python train.py --num_hidden_layers=14 --hidden_size=256 --d_expert=64 --routed_scale=2.0 --vocab_size=8192 --optimizer="adam_variant" --batch_tokens=[32768, 65536, 98304] --train_tokens=469100000 --max_steps=7898 --dataset="wikipedia_en"
Below are experts of layer 8 (counted from 0) of a mixture-of-experts language model. Rows are named up (a neuron's input weights, with its number) and show model dimensions 0-255. Each number is 128 + 24 x the weight over its row's rms, rounded and kept within 0 to 255. Numbers have three digits each.
Before each expert's rows: a language model's description of what the expert responds to. This comes from a sample of Wikipedia text that the model never trained on.

# expert 37
Description: Digits inside numbers and years, plus spelled-out numbers, such as seven, eight, twenty, hundred, teen.
up1:128162108190143117131145096159157112120169112109167149143125144136125137123094153169164112108084146127103149114106122128083135112099129105140127114128102121074126096136089147110164083121107157148116117143134168140163095086156127123090118137091144086166128155130098140136127118086133134136173091151124095077152112105139067127123130148120164142138107131083143129125111091106135158156072091135084145120117133128119113134103143171134130162117108143068108130125111117147157157151154107159116119115109077131125132162209114129069147104096131139153138126171148134128124137122086135138113128126129170137146129105120121121176137140099126135152129117153154109084126151092181131135128122168129152144130106136147120106144138108146134135098134138134169145147134126141114120117152096

# expert 9
Description: Capitalized words inside song, album, film and book titles, usually in quotes or lists, such as You, Love, My, Night.
up0:129131162082123115133171149113128139100137137172153152153109152108154115151121134084153112126142114150140146121113119134133109116124139155093116111133063160145134138140097174136124132138127081115115117122130103109119152167120131140155124104142133155116114127138106103106111136139151090120159148166142108112133142117134115107162142101120123117115130139134126147109137132141061138129185093134098149155124133154117147155079159103108110100162137139158097150119108142120152101198137078093156153160160143149157148117144090144165144087140159149136106137123116204116123126085123147128121123109136142077124094081151161118111120100131138197115118081148153149121085153174099168139140108123161143106163102121139110111129136130119150138158118112117140122073150133165143112162136174

# expert 44
Description: Individual digits of years, ISBNs, CAS numbers and date ranges, such as the final digit in 1995 or 2016–2019.
up1:095114107160108098098112131125154150138109146129126138101093072155144102142124138117159144150136125070178151071088094117115120152099106095111133118115082108140119140172132129103151116138119083138110094093153152136112137120136099156141139123116105110138166129151101127080165136085149127101099124114143117162103136100171121092105100115135145153162153164122133089131134138120135111089157158129130146096114155122147168110118153147126165133128106115185137142186134135135127141115140135145141140137098104072117125148083114104096134135129159159116137118167132143111114135149084145131135245116114175143116122133102113137135117148115137131136120123144141127140128123105125158079098114125136105103138144102099150176128116130120162107128147116108102089097145120131174148119148122

# expert 12
Description: Forms of be (is, was, were, been) and the articles a, the, directly after a subject or preposition in running prose, such as has been, was then.
up8:123189094119146104088164122140174105142115117155109151121142130105136210109162142130133120103134122114167120168100132165127147087141090139105115090145157108103158121097134127134114141090125151093162105140158141124104123131161158131143109129118150123125107131117161153096115094127145129164173157149122114127090118150160124130134120121134163106108128146135116144132115111154121161142127085149134136140144082171128144131131145105085127152087132134116123156149114075168117100133142140131147167114130148131109114136114151105197150094131133115167097121116129145107111114123141136099170113157115147118118126180117091106171125141108146133193119097131137143121104137137063137104131113159148119097132151156123138125101178095094137142139100099187125148131123182151079141144129109

# expert 55
Description: Opening parentheses, hyphens, en dashes, colons and slashes within infoboxes, credits and inline notes, such as (2008–, Producer(s).
up1:121107161110126111122114106109175120076115094151093151106181113134099127151110156111147111151155163136112144087119126117127105132145140116123108096119126143136144144141148160113138137132090125116125116114109144068147114145130133132127112138119127145124136101129075168150113128154156150138155141130146153108123143107129136084134136136113082158131111170150148106104126161144107168117141143106155131148127132163113100125140120132082127085112133140142144102110181145115100137153147161131109153144134105115088166129110119126153119159122163125137110184163165120129150166122145173137145152151132108117113107169155108134081167085149127129140154074182111125104069122180146175115100111152104099107106121149122089136135159124152086140135160162133156050128172154139115130151131159

# expert 7
Description: Line breaks and words of wiki section headings after ==, such as History, Early life, See also, Taxonomy, Reception.
up0:167151115113123115086106145151110131121131119106118098152084142073152140140111124152153142147106143137138105124117137144113074115105132129102161105122102138140149086124129140158169116114177096126141116114126135098132158111180144088097124151148136150104117198132083113128134161100143141156130108144154107111139114177153080140169159190112120133147148133176133141119097145129148149171143155144141075107115123112069131131128117157143117113151167112155156150102188144157102164087128103103135126153069122124134151130111096122138124168128130144156109102116095131137133104110140132144170147150146138136129132113114115133164123180103137132166119135157101133124104151105132147127186105138115149115117120106113139153151098124130109127143116133108101116137185086100153079107120147

# expert 23
Description: Inner pieces of long Latinate words after a prefix like re-, con-, per-, e.g. Resur-re-ction, per-mi-ssible, Im-pro-vement.
up2:130090109132100148142121125139130089110133129102141176164129078162094112139122132121073150069100102176100121130160108105104125122133098121151099116171143147155144129124142149141138098113127109144131125106105121173122086144138142167168116130118138166172115147138094157078158080143127144163106133107113136082147141118091192110113115169121124117134090139140137113162028123155080150067155091116150139147134144124094156086104129133155122133116138115127101146123121159159121130110164144135101139149174133116139131117121128103152141125110140133141154125156135130115138118111132143147165128123147162136097112155163118115118153121162105112139142115119150091113132152118090147101095124116122150152134159111173120126126144163131109170148133091144140139127119115083114160141168119

# expert 60
Description: Word-internal syllables of foreign and transliterated names and Latin species epithets, such as Sanskrit, Japanese, Spanish or Greek pieces like ama, aki, ensis.
up2:143135152140152103120115148147175114116122125132132141096151129147115140119120125139136154107083134114126140109102118109106133114131171117155112110166128084092113133186120142109122084141155143168115125117150125153129129154126163167113120109103166071152165066089141095095142094168153130114059139156129113176134144169114126105062117099108149141095101164141119091141144147148093162189121135167121152147102123126133135121158134164138140168111121152111100098122174150137100153098137144081157125115106120111154118142102086117135095137134102132132127137169114105108169115109181133118110148126125149152122111153100134091130149133108128143131139097127118112065145119156121086115153146116149093162137113102118106114089131138103139117113119134128171101120156126142112171152116109

# expert 48
Description: Articles and possessives right after a preposition, such as the, a, its, their, his, plus the next adjective, such as most, last, first.
up8:143106133104139121121137089119114142130112145107130171129147106090151082171069174080123173107120125143134106134154082121089178133144153139152145082139130152105122173157133112155120130130155092134109159149133130161127117135140136120077123155128138167120124159145163143090134135124125114129145132141129112120123123132084083123158133102120109136111122138150131164139123066147142142121191140158099157112114156089126141098139121138127107136158124137087116158164148148124119165116141093138112090156126131159092114153163142104146115145134129128139142151123097115114164106076135127103084138120120115106135131085121167154127130133164122131112141118138122191107135102132100169135121164139118081086120165160183083118126127134125079122149149151127147127088154125154120121120189096

# expert 18
Description: Year digits and words inside parenthetical birth–death dates, pronunciations and disambiguators, such as (1875–1935), (band), and letters of Hebrew, Arabic and Thai script.
up0:132116084139130096122157105119140117132152152112127153118136087113123125102114106126115118119121160138108120098098069130116118139104121138122145077122139140123110133148159165115095126138114136131069130139160096203097152153113131110144132138115137148103167157157103080133110162096115108152109123161099095125135105092106119104154141138130203120106107179130138158102099135140159113146076115112156102098100140172140149121104132099105160094111108169120132135100108128118133137157134120111123121095137132114123122089172106148167142118105145098128117130132140118142082136183172141121109120101102120126133093153123158149115129172097094125100152166158128105120092128097143139157108134150117169047127149123147116127147103113137120098152186158127121149111121086124142107140127159

# expert 47
Description: Word-internal fragments of ordinary English words split after one or two letters, e.g. c-la-uses, she-r-iff, ine-vit-able, impoverish-ed.
up2:206123168109152115142147078118137106092139133117147137172108149141134141168172167108122155122146133124116100115137096177154120163149124129155144118116108102143112127104127125096107122113186110126115099103170119126121077143147132165199121139134135135149162119111096118138132141154147170166095111128122138108145128142086124108149117162120145139148150138168136130152123129150122137135154174129157170120138138179150148169115104121105123136124108162111143081118126128125114156145151158084136100085126149087125173072151112132144127150112097122170121153146150156092142123095163097118101129137125128101119135096119137164137149098127159127086138084154148145130160150138155135086140158121135150121170126111153111136134064113165109150118118160128116130096105126092115131092130121

# expert 5
Description: Line breaks, spaces and ampersands between cells in pipe and LaTeX tables, plus raw UTF-8 bytes of Japanese and Thai script.
up0:138119145098125139147127084116128100121136137128140134121102110115111107133104138159183147127098158131121136130135109160111098098145112137130120092136142087097109118162142112148112136115143174147185123150177114117107134131135109137124134133102130141112070144147163165093147181118115127080152120153128182107127150132146145155167149128116138102075098181145125134091145136133130110105143155120147094121101134124164091097102121103116133096138080157151113154113096135123137119181127109148132106120166101113141101114119096109150126090146134112179117107119098128106130121160094099120142161124168126141114124162144107144070103125135142125116134135141074129107146144148103120112109129126129100096173106085175123095168165111129087088131106127150141183112181078136103153140128112

# expert 40
Description: Bare space tokens, mostly inside wiki table cells before numbers, plus mid-word pieces like ig in denigrated, perigee, aimed.
up0:126141138127132148150129149124125148124110117143110088118117109105109069089112117131158121067138117142150134154135132142117119156146124164145110162164129172075124099123128146124151110067124112096111128134145171116154120149125124165128132130103150103117125152128127149106144111149173172148115103172096113131130163129155141122128140094182159149138047131130120120146112137134125119105105139117165112144116102103126157154134150114175162126164136164104121147150089125133140144124106150101114137127106171162155088101150132136133150145095107101111075147132118137145124095181143138123156166100110102142191140108118111114120140112211080108122145130148098132149123110151123112128116099138137130122143146152170119142115148086148140161079104116148153105137142149101106143124083084

# expert 42
Description: First pieces of given names, surnames and place names at the start of list items or after a comma or colon, such as Alex, Kar, Nik, Ru.
up2:136115155121097116126109140116141123097110125173164100105109140123129116110117181154099124125100086121117165137144111125136163131082143106141130167145119177129134153120146131117135147140126073126120147128159161140124094123177141130127099153129147120126101124071157151147127139153159135134153076153095114146070133093167125100088174086109133103120128127117149113099127122131114155112106129163128116141116134154110144166167116159106074123156158133138157106129111138099125113162117128113121106154113135157077126156103099098107134129123100130116084131125127126127104108105132148138122134153099074103132146110139126128115142112140122103114134159168107115110098138158119125098156114156141079108135125109144129079104115166102141103143112194183213091124143134165146098163157143

# expert 38
Description: Short word pieces inside longer words, often in species names and technical terms, such as fur-ni-ture, cor-n-ice, lim-n-ology, falci-nell-us.
up2:098109118113141114151120133132145138146119096103145138129105115083151080136128158143144122117135132132127114133141142149130166147139145158136143105114156095128135144165182171115126130132138127143152169123165071125103146113107144097111111191144126102088138113130081122158143127128124108144094127094092136124153175095068167073163135155129134134121103179093095100098133093153103143121158083112107110124126102093152084142131082126138134129135120102133121136164145110084114119171144118191088128139158145131123088103141103134144128144116109157149133116179155132099141176091151139115086165147121078134118125123142159149070106128111142103086123131147112132156103180116149118087123135112121140076128151122136131138092130138101130114161123133126151111108112146128119152139114150

# expert 27
Description: Single digits inside years, dates and numbers in tables and chronologies, such as the 9 in 1968, plus century and pandemic.
up2:142145140125162130122093111137090132136141106080114123072123141114145136119098102150153125139139087117144145108140074151112164132136068127105154118148112137153090135137173152131130154139129129089165173119118115132148110157102114110179138136128100101055101099118146120120114142144161110135113103120142135126107138118115189132147141155118165127115132127105160148113089129115122118112162177173151110101099100137153148128128098090130153109162139113125120102112148101109088110129133109147143134147127127144165141143138092140186121144111109128097121138112163129128083153150124132094125166151134061130145130135121131116178135099101134111197105143102139098131115140141104129133174113116161153080109098107095167136149155102151167125154139127120137120134113110109118160164179087

# expert 54
Description: Quantifiers and general verbs or nouns in expository prose, such as some, many, several, various, caused, prevent, plus plural s endings.
up2:175144131139128129170130084141147152110171115166120162133131105172129148140121113128115135106142108155109107161136123132138118122134151116134120167148151127111088097121123102159085136113131127133122122095133156132177140103142093104143176143110081108145178130073080138104147087134106122115141160120138156157124138128122087101157074079108119161131103100141145111112143104193118153138130102139166165130103168139054113154130141116111094119116095172152134101138156124131104110120128118122117117153146139091142106096171120120134142128150159087154112132138141105127114115053121159150104173126146149166135107167121130114153128146145097129114137128162082148112143131109128097131120139092131150156102145145166134107106097143131079137118117144150102115134136124092158169146129113

# expert 51
Description: Standalone space tokens, mostly in table cells or before numbers and years, as in election results and sports stats.
up0:199115150128135116162159068134132151088063104097173137118148126149120107101134150135123129109140067136116170148166121131119129137128152104154127142147137153137096105130100131108125116139122146133159141144124133112093141090127124134127136125136112145130084151166103117133117167139124101151166115159102114113113102116099118105132125107143121145120126105135142097136139092119138123069143121116135124134154166141126090136128133124115140139074109132150125117107096152154142105063144128140102130119125138145150071138203109126156116154098111135155083164138132117068141120162126092149066101154113099161107132131121144150053164126188121125149125111168162131120120138117164093124102134115119150129085142161108134135119139152150127130118169100122145140152129091095107110153112124

# expert 52
Description: Noun-final pieces forming agent or occupation words and surnames, such as manager, actor, politician, footballer, -ović, -ator.
up0:165132112160139131136132080162160107167164125162132135140130136138151128129081167133100182169093154149148122134130113166122107112123121149102139134161124171117175100194166162174121132131135122138129157123155146109121154122101118114120133120090103137110128108168087160144117144121142139108172132159161117126176127148140122103154123174123177121110129153134130113149113093136140126145104113145111132142127131122112144146139155114122142169147144193118105097107118103108094090099098138146128137168128158127168129144096144109132113117155114142154134151134092168115150151095110132139148147148093158070108132155102124159126129132174166090153120085133164116170129090153155095081175081127128124160131104111170132124125089121122145128120130140135158150105138156150135155121112149

# expert 28
Description: Opening parentheses and brackets, hyphens inside ISBNs and numbers, minus signs, date en dashes, and LaTeX braces or backslashes.
up1:147134136166094110124143139141137074126072116140155140109165113136154115096130128141133120131133140132150163138112106083110112139073170097168134129088124134165139169177134146143159114096142105117129168105105090068125135156134101135100150144128086111114131077177153173147142118096149119170157147141144115143113112079135163139121151126097109057160144130112121135143121148140136157114098135116104132159156148123155130100143155141142113146181135130124074137139124104135123124116123128093140094119142171146148090126143133127146162129104136110107141123124095173098114100110107111097141151130151114126132177121110111076118120119189125128126159111137093157118160131107126154121122152152151156109104117141135155164147139089165133084120122097116124094100117114191126134122117128

# expert 16
Description: Digits and column-header words in wiki tables of election, sports or awards results, such as Result, Candidate, Apps, Engine, |---|.
up2:147123118127161151185138084138109134149117125097156104136151158150098126113146129081135106101120126100143124132142103108138073142105114120107083103133149155149100161138130150147139126121143144155148134131114130134112096102121142125087139165123125092120108125132084140119162136094098160089149119157144142155077136108147135148131143113144149096119121141131113100113137149108160106133157158118141123124149154063128092145131078138101165143122151117099123140143119085145140126088149113122130093162093123106150108169153144100104106106103117130093153096151126062114121148122150102170111151075108096147120169131093096126128142137111110121131187100122160159149125165153118118139096101090135124062153152155143106202114111097161135140137145131153115110107150112147078120116119125

# expert 43
Description: Digits and column headers in statistics tables, such as Pts, Apps, Pld, GF, Votes, Result, and goal difference values.
up1:178144108123174162080120138126139100150096084148161155114082109092158167124156115129091146110112122115150133116154139158114107163101130140155170166103100136141131101140101118146081152113102115110120128150131101131150080161143132136161139136168132085130121166113140108134116134113140090136142126156125131096088108158168150142116115127119124142166140144145137124114127127144127137197127175103118098122143159124093114098103085112102137129144105167119110122117213135110163140183115141130131164136115092104100125118128119112141143152103105129138125110083103169101131157157179114164156147150103131099103148119087103134129115172131126159188153091120107134126115138139112093130110155151143107121134137129156128161122134103104103146136115137122136081145154090134140119095114096

# expert 61
Description: Capitalized names of places, institutions and people, such as Washington, Mount, Ministry, Library, Peter, plus pronouns it or they.
up1:120147141127140121152111094161130136141155140189084149110146106111113064118132123158132145129095141157113096129129092093106140168056144108066145131118149147136113132137180120116170137169130115138175110103126108148143144119146129157137138157170122177144137121094154165137141155104134115129138112093171104133121108132119085149132122157117127170156086124122133093140147118132112144182156143147113125131113161150165116128125116152107132121133117158133156148141162087142151135113091160141118160104134141129116125163186117105099123153097124127142165138149157135100116118163115102116110129099181131158151133094120141143137122138123056133144123112144157151144156196123105113113130131133124136143127144167093139150135135152116053165112106135141111133145116166128089132133113151

# expert 3
Description: Final or middle word pieces of surnames and given names, often Germanic or Scandinavian, such as ington, mann, sson, berg.
up1:132126131184079120132125074130117116123147112176139152089120097146110135168127161153132123092131150102106144111119106117103137130072136115115147119139110175113168143105136158129125111118169115135135116108140155146080161142117073130108115146084118129132144122104138129114165127137116121094160087130116108148164140121102141151155122125098163067167095151124173160165109124123081127166146132145142100191141195149118144166130095135115146107139095130127122139122098114118137097136067124076162102139132140095119094106145133167137134129133159164159137162133113137109092165118121103096104121152086089090113104123106160124137128138160122130162124153102144154113129115111115117138140116130148113130147117141134109133065165113140109089141149123136126157122126152128116167108102094

# expert 36
Description: Verb and noun stems in narrative or plot text, often completed by -ed or -ing, such as stabbed, killed, returned, get, protect, sign.
up2:095135144115081115137128147145139146052096121151082043121128093158167096127137084104124146136110138136144160143150137155102138164124143124136161157136157160093154110119117174108123141115112105128124156163145119146138118095145108128135126101122126119140095117112141119134126121144131160107115152134170117139117157105119108073104139136107109145109154199077147188150115119116137148102123126165114144187134138131117159112051146081147090108102129128132145090146116108106122106096113127108105089153166143108146104120135121153126152105146113113125126119100138109129169163109159139112141116150142136125149155115130120123153133109112112113155152127133149131119096144139113172123126124148128104139080117103076108104121119108164100137141094149145132118108163122159054113131120146